Experts of a small language model: 3431 steps.
Below are experts of layer 7 (counted from 0) of a mixture-of-experts language model. Rows are named router (the router's row for the expert), gate (a neuron's input weights, with its number), up (a neuron's input weights, with its number), down (a neuron's output weights, with its number) and show model dimensions 0-255. Each number is 128 + 24 x the weight over its row's rms, rounded and kept within 0 to 255.
Before each expert's rows: a language model's description of what the expert responds to. This comes from a sample of Wikipedia text that the model never trained on.

# expert 34
What it handles: Nouns for time spans, counts and statistics, such as age, days, votes, total, and census wording like other races, living together.
router [138 105 107 141 146 132 149 127 105  96 108 119 129 104 136 100 122  81 116 115 106 122 121 150 127 105 127 160  94 110 147 149  94 117 118 133 127 134  95 163  97 118 139 147  96 100 137 180 114 119 144  87 109  86 116  83 130  83 124 147 103 153 144 147 172  87 110 163 157  87 154 111  90 164 159 141 114 156 138 122  99 169 149  98 115 102 101 128 178 115 102 162 154 157 149 163 140 134 135  88 114 153 123 125 125 113 170 122 122  99 133 117 119 109 118 114 116 120 146 159 114 101 139 144 106  91 154  79 127 139 133 106 128 108 146 111 124 125 143 141 106 161 131 123 116  79 162 145 124 115 123 134  94 132 126 148  78 110 128 120 127 163 140 160 154 143 128 151 110 159 140 168 142  91 147  78 118 115 101 147 105 117 119  88 153 165 123 126 153 155 112 111 156 109 161 156 131 128 103  86 111 142 164  96 137 172  90 114 179 137  99 125 119 165 101 105 114 125 156 149  76 128 135 168 125 103 138 146 137 147 140 108 147 134  86 146 115  96  91 111 138 135 110 145  95 172 103 115 147 137 147 147 149 140  70 152]
gate0 [137 108 150 152 121 133 136 151 151 106  83 138 139 118 131 105 128 131 102 103 153  88 135 129 133 123 105 159  98 100 111 122 116 152 135 152  96  89  89 118  90 174  88 123 144 152 127 137 111 103 138 105 153 103 111 132  94 101 101 123 147 118 134 113 111 110 120  95 105 127  99  97 133 138 160 167 146 133  97 121  83 121 163 144 137 101 106  85 103 115 156  85  80 137 103 133 141 137 169 123 113 110 148 114 141 126 127 131 127 122 172 141  90 141 116 123 157 101 129 130  96 138 106 136 135 185 117 105  96 162 144 127 114 107 211 144 142 103 138 157 137 116 148 133  97 141 150 138  81 112 143 141 117 114 134 112 125 135 127 165 126 138 150 125 136 104 140 148 118 134 121 127  62 107 115 129 116 128 143  90 157 151 165  91 130  90  70 103  99 124 169 135 140 171  76 150 108 121 145 139 124 146 176 102 162 147 129 124 158  91 139 109  64 160 124 137 112 173 123 133  86 110 124 142 174  99 178 172 119 118 110 105 134 154 102 139 147 140 138 132 110 103 114 133 125 126  90 124 120 131 113  79 129 149 133 111]
up0 [116  91 136 110 168 117 133 125 179 135 149 124 123 141  80 137 160 162 112 147 109 117 167 165 163 135 155 125 158  99 109 115  71 139  73 165 141 112 111 171 112 122 154 137 131 131  94 113 125 121 120 113 159 130 149 145 115 148 105 102 113 143 144 100 154 149 126 140 131  94 146 135 136 106 125 153 126 122  97 138  80 122 145 116  79 176 124 113 155 132 118 171 122 112 135 182  86 170 124 110 117 123 110 124 129  91 130 165 102  92 174  99 109 123 111 136 133 136  99  91 124 112 103 151 172 129 124 119 151 119 160 130 131 121 125 170 130 137 127 135  81 111 121 152 143 137 142 129 151 169 120 105 113  90  94 142 102  87 102 117 105 139 130 100 138 180 159 140 101 123 128 115 172 143  92 112 124 117  97  73 126 105 157 124  92 144 145 111  86 141 100 137 116 176 155 106 104 113 126 134 113 135 164  96 138 119 130 146 114 146 121  93 141  83 142 134 165 118 142 120 105 133 141 114 147 118 145  95 110 113 129 108  98 136 141  99 172 115 120 146 126 125  94 129  97 155 118  65 113 178 106 107 117 175 163 135]
down0 [140 121 105 107 118  90 112 136 144 102  91 101 155 120 101  91 140 118 127  92 137  88 110 125 111  98 102  93 104  96 128 121 105  89 132  95 185 124 121 164 143 152 142 102 172 149 155 117 118 109 114 123  98 150 130 128 114 112 124 141  96 149 145 142 145 137 122 112  75 148 161 154 113 152 109 107 137 122 169 103 141  97 145 160 103 148  83 106 128 156 153 101 135  91 139 150 158 143  97 134 147 129 146 123 122 167 148  94 107 156 140  77 144 107 131 150 171  92 131 135 118 121 141 131 101 144 101  87 115 100  90 121 117 125 168 114 145 139 130 104 118 115 131 174 103 129 135 147 110 102  99 139 161 104 134 108 108 150  89 151 128 134 139 107 128 167 126 132 129 149 118 167 122 150 148  66  81 125 156 130 162 121 127 124 108  90 148 158 102 106 142 113 149  71  72  89 143 134  92 136 123  83 175 149 124 138 131 124 147 163 149 135 109 120 122 168  93 134 156 144 120 143 162 143 123 139  83 150 107 127 169 153 148 146  99 117 183 118 139 141 101 190 159 130 120 102 123 131 141 111 124 148 154 128 110 135]
gate1 [118 133 150 128  88 159 101  92 114 122 119 124 145 107 129  94  98 163 113  93 105  87 118 137 148 137 116 146  99 159 130 167 119  85  97 115 122 136 150 119 148 144  92 137 117 103 152  99 123 129 162  91 142 144 106 101 120 113 175 139 101 142 192 125 139 114 131 140 146 146 133 145 141 175 156 153 165  86 130 111 135 145 106 125 159 123 102 149 155 164 102  97 116 152 114 147 143  95 138 176 144 134 135 130 152 129 149 140 140  90 176 140 185 125  74 124 118 110  86 130 141 160 119 120 125 168 128 144 137 131 108 125 161 120 114 147 156 108 151 123 100 119 111 124 149  87 156 132 148  80  82  96 130 117 142 110 157 158 138 159 140  87  98 100 124 118 101 121 159 117 150 105  88 118 171 128 117 121 150 178 117 128 193 145  71 155 152 164 165 124 131 100 134 113 144 136 145 158 132 171 141 135 120 163 123 136 144 111 143 121 134 127 102 140 163 144 153 120 113 141  80 146 167  96 136 129 130 125 128 112 123  94  86 156 145  91 119 145 116 111 182 138 105 137 183 132 113 133 128 124 131 112 134 110 152 105]
up1 [ 97 148 130 139  70 124 130  96 135 166 134 121 107 123 144 127 158 134 103 117 134 120 113  90 112 106 150 138 170 163 132 163 127 117 148 123  97 153  87 114 125  89  87 120 102 112 121 136 149 148 171 155 120 127 139 136 158 138 114 117 111 110 117 126 102 109  84 151 117 118 119 151  98  74  92 121 135  89 102 143 110 139 111 173 112 132 129 137 117 116 121 129 139 115 124  85 164 149 131 154 182 118 123 106 136 142  94 173  84 149 107 103 134 117 108 120 164 159 137 168 134  98  83  84 143 116 147 104 122 120 119 144 113 122 124  76 140 127 116 117 133 146 146 143 119 154  59 165 140 136 112 108 125 107 142 122 158 142 140 149 161 112  96 149 134  85 139 145 145 109 167 132  92 138 121 142 167 166 134 110 150 140 188 141 141  95 107 123 117 146 128 143 110 162  89 106 129 125 123 164 118 160 148 116 119 153 122  71 116 129 107 128 136 124  59 102 125 130 153 111 169 130 127 125 100  73 139 124 129 159 143  97 129 102 113 142 115 146 105 141 110  87 159 127 171 170 131 148 134 134 146 128  80 171 130  79]
down1 [151 103 126 143  99 110  72 151 158 113 152 156 124 157 135 126 168 140 120  95 145 115 155 186  81 136 141  87  91 130 155 131 107 125 103 106 118 144 133  81 100 158 124 161 170 136 144 117 129 146 108 120 104 146 114 120 144 135 159 134 109 133 129 130  88 160  73 145 168 139 161 102  73 100 152 150 174 149 126 117 105 149 131 136 151 193 117 139 101 147 111 120 140 114 140 119 151 123 160 105 155 113 154 154 107  99 121 138 145 120 115 124  81 110 109 153 181 101 141 109 142 124 147 103  66 120 120 115 110 103 106 113 150 152 136 125 113 153 126 126 116  92 111 109 130 118  59 140 144 117 149 115 165 138 157  93  97 119 148 124 157 133 129 124 125 105 137 100 148 116 131 128 109 134 123 125 171 149 155 179 150  99 135 132  77 157 122 124 142 130 114 111  97 137 122 143  99 119 159 123  94 156 129 123 105 136  84 163 149 110 149 144 121 146  89 165 162 137  86  93 107 156  85 121 165 126 141 139 107 156 129 133 121 136 124 148 122 135 122 122 140 164 180 126 135 108 117  86 136 132 164 139 102 170 125 102]
gate2 [131 114 144 138 128 140 112 143 127 180 127 105 183 117 105 134 136 139  95 146 125 140 108 149 140 148 130 146 126 146 112 118 136  94  98 157 161 133 129 133 162 109 141  95  90 151 177 125 144 138 120 101 119 126 138 104 118  87 104 123 168 137 141 146 157 141 114 117 123 191 119 178 112 113 114 123 153 135  75 134 126  96 164 128 120 137 114 132 135 153  90 115 132 124 131 155 144 160 128 144 127 123 137 135 133 114 145 150 102 136 118  94 103 142 122 115 174 129 176 114 148 118 110 141 147 173 151  83  99 153 145  76 159  92 103 134 120 122 120 113  88 163  90 132 106 152  98 138 177 100  92 159 163 104 134 117 135 129  99 116 136 152 120 133 197 111 133 118 151 116 112 131 194 171 142 118 142 132 127 157 175 127 122 149 131 181 139 149 140 114 146 127 134 100 138  96 120 134  98 113 126 125 130  82 128 131 138  96 110 143 128 144 178 128 139 157 133 158 140  88 103 182 121 129 123 132 108 153 108 180 145 145 130 173 127  92 115 105  93 167 114 133 161 142 161 179 113  97 127 139 182 155 148 122 104 135]
up2 [110 116 119 121 126 172 163 144 126 129 107 107  90 103 124  80 110 141 132 129 140 140 117 121 126 137 101 133 119  98 124 124 113 104 143 117  96 107 149 169 148 139 126 127 108 138 161 150 155  72 189 140 113 106 111 122 110  78  94 143 133 107  77  98  84 123  90 165 116 117 117 168 132 125 102  84 123 129 142 106 104 162 121 158  92 116 187  94 153 104 120 132 144 102 128 160  99 106 154 180 131 144 155 133 125 137 146  97 101 116  61 123 126 107 152 118  94 142 119 107 121 144 112 148 188 159 174  93 128  83 165  97  93 132 143 132 136 112 132 128 134 136 139 110 138 118 133  92 141 122 127 142 112 153 125 105 140 130  97 139 116 103 102 117 112  93 128 126 114 112  78 149 146 100 143 133 116 188  98 126 136 125 153 139 147 146 117 142  92 120 175 134 128 129 135 119 131 121  99 143 108 102 128 119 118 102 118  99 162 102 129 164 136 116 132 130 142 127 119  76 168 143  66 139 158  93 126 143 127  83 142 121 107 153 123 149 132 140 123  84 182 125 165 130 139 131 138  85 127 175 130 103 122 125  95 104]
down2 [165 146 159 119 148 117  65 117 127  53 137 101 125 100 136 131 122  95 141 142 127 133 134 155 131 114 106 105 100 107  75 108 148 103 145 156 127 143 132 137 112 133  91 140 132 111 112 127 123 158 110 128 121 151 151 150 119 105 131 152 133 119 136 108 112 141 104 130 117 157 132 140 112 136 133 145 106 180 131 133 100  99 105 156 103 137 105 139 122  92 119  70 113 151  95 143 132 112 106 123 143 118  86 137 137  85 102 149 111 110 108 111 166 119 119 122  85 154 105 189  98 140 158 107 145  71 119 173 118 175 120 113 124 131 122 130  95 113 124 156  98 125 142 141 143 164 126 120  60 173 103 112 111 144 144 135 133  79 126 137 101 126 134 118 114 129 143  92 143 140 125 103 156 135 144  90 141 120 104  90 146 104 137 119 120 140 123 186 186 172 128 143 135 153 124 121 125 111 100 123 131 146 151 160 120 168 103 144 128 134 115 129 145 180 140 120 146 141 173 103 133  84  86 142 135 126 112 132 110 125 102 142 137 105 105 185 114 146 118 143 125 105  94 140 159 151 164 155 141 131  98  70 125  87  79 109]
gate3 [135 128 110 132 121 130 111 145 158 135 143 116 163 150  94 132 161 122 118 166 132 153 109 131 173 161 144 140 100 147 132 138  94 130 155  94 163 145  85 131 133 142 132 126 130 108 119 168  98 149 135  47 117 103 115 129  94 141 178 173 112 141  78 163 105 117 137 165 116 128  97 132 130 101  98 114 137 134 113 128  87 158 101 118  88 157 162 154 136 111 124 136  88 127  94 136  95 118 149 133 114 158 114 117 171 153 107 133 146 116 123  93 130 124 137 111 139 134 134  99 141 114 114 141 103 130 180  96 148 167 157 181 129 128  85 178 141 124 147 178 158 113 146  99 129 154 117 203 160  91 166 112 139 148 120 116 130 111 161 120 135 146 130 135  96  99 118 118  92 139 129 181 146 112 160 138  86 139 151 122 152 114 108 135 115 138 183 103 161 151 113 142 112 140 136 125 161 176 150 148  94 154 125 102 139 174 114 147 145 150 154 119 101 143 156 110  85 143 128 149 165 115 123 150 140 142 104 133  78 121 103 102 112 125 123 142 133 152 136 113 103 166 134 108 126 143 112 117  89 135 136 117 117 146 133 120]
up3 [159 157 114 130 111 119  67 140 163  78 119 101 145 126  97 113 121 134 162 156 104 151  83  82 122 151 125 125  81 122 156 163 109 113 140 100 162 149 127 117 132 142 128 158 112 125 128 169 154 158 126 111  99 153  72 141 104 133 170 110 140 116 166  91 142 137 134 146 119  88  85 114 101 150 105 112 116  99 149 103 125 147  91 150 112 166 130 145 139  85 121 146 110 155 125 134 108 104 135 140  74 158  79 122 140 114  73 152  91 106 129  99 126 158 120 117  59  80 141 130 116 124 171 124 130 142 150 120 112 121 125 119 103 128 142 137 120 108 154 119 163  73 145 129 136 121 115 128 128 124 177 118 168 108 114  98 104 131 124 117 110 107 129 138  95  98 120 125  87 136  92 184 121 147 127 102 138 139 132 109  91 141 121 136 162 145 155 111 153 157 132 160 142 103 135 125 114 166  85 144 133 179  97 148 167 123 102 119 139 152 145 150 130 107 150  96 132 112 113 133 161 122 154  78 124 129 150 135 155 155 130  90 116 123 138 136 102 164 110 137 135 136 100 138 133 123  87 117 162 165 114 126  99 135 139 143]
down3 [112 125  81 117 149 136  89 147 107 143 124 135 110 101 127 176 164 139 156 122  89 155 137 119 162 100 151 140 138  96 146 116 107 143 158 161 138 128 155 171 159  75 107 119 126 111  97 119 113 142 168 103 171 128  86 135 169 149 112 161 141 109 149 146 139 119 113 107 122 121  95 108 128  92 114 109 114 100 140 125 109  98 147 124 121 160 109 128 156 113 120 122 151 108 135 135 103 155 101 131 198 104 147 120 131 133 129 135 100 143 125 128 124 154 143 140  96 175 134 108 187 129 105 122 126 120 158 146 130 123  88 100 114  81 137  95 118  90 133 148 143 119 137 164  86 120 143  89 137 130  91 151 127  77 136 166 127 128 150 150 140 116  85  83 109 127 168 101 114  65 116  85 101  98 125 108 110 168  91  89 121 131 148 141 127 141 130  83 133 154 149 107 173 131  92 103 106 139 114 132 136 168 135 146  93 129 146 140 121 139 134 150 144 152 136 148 121 141  63 125 143 127 107 102  72 147 138 145 102 155 144 152 140 130 175 108 129 117 140 135 165 156 108 107 153 131 131 119 126 162  97  97 137 144 147 117]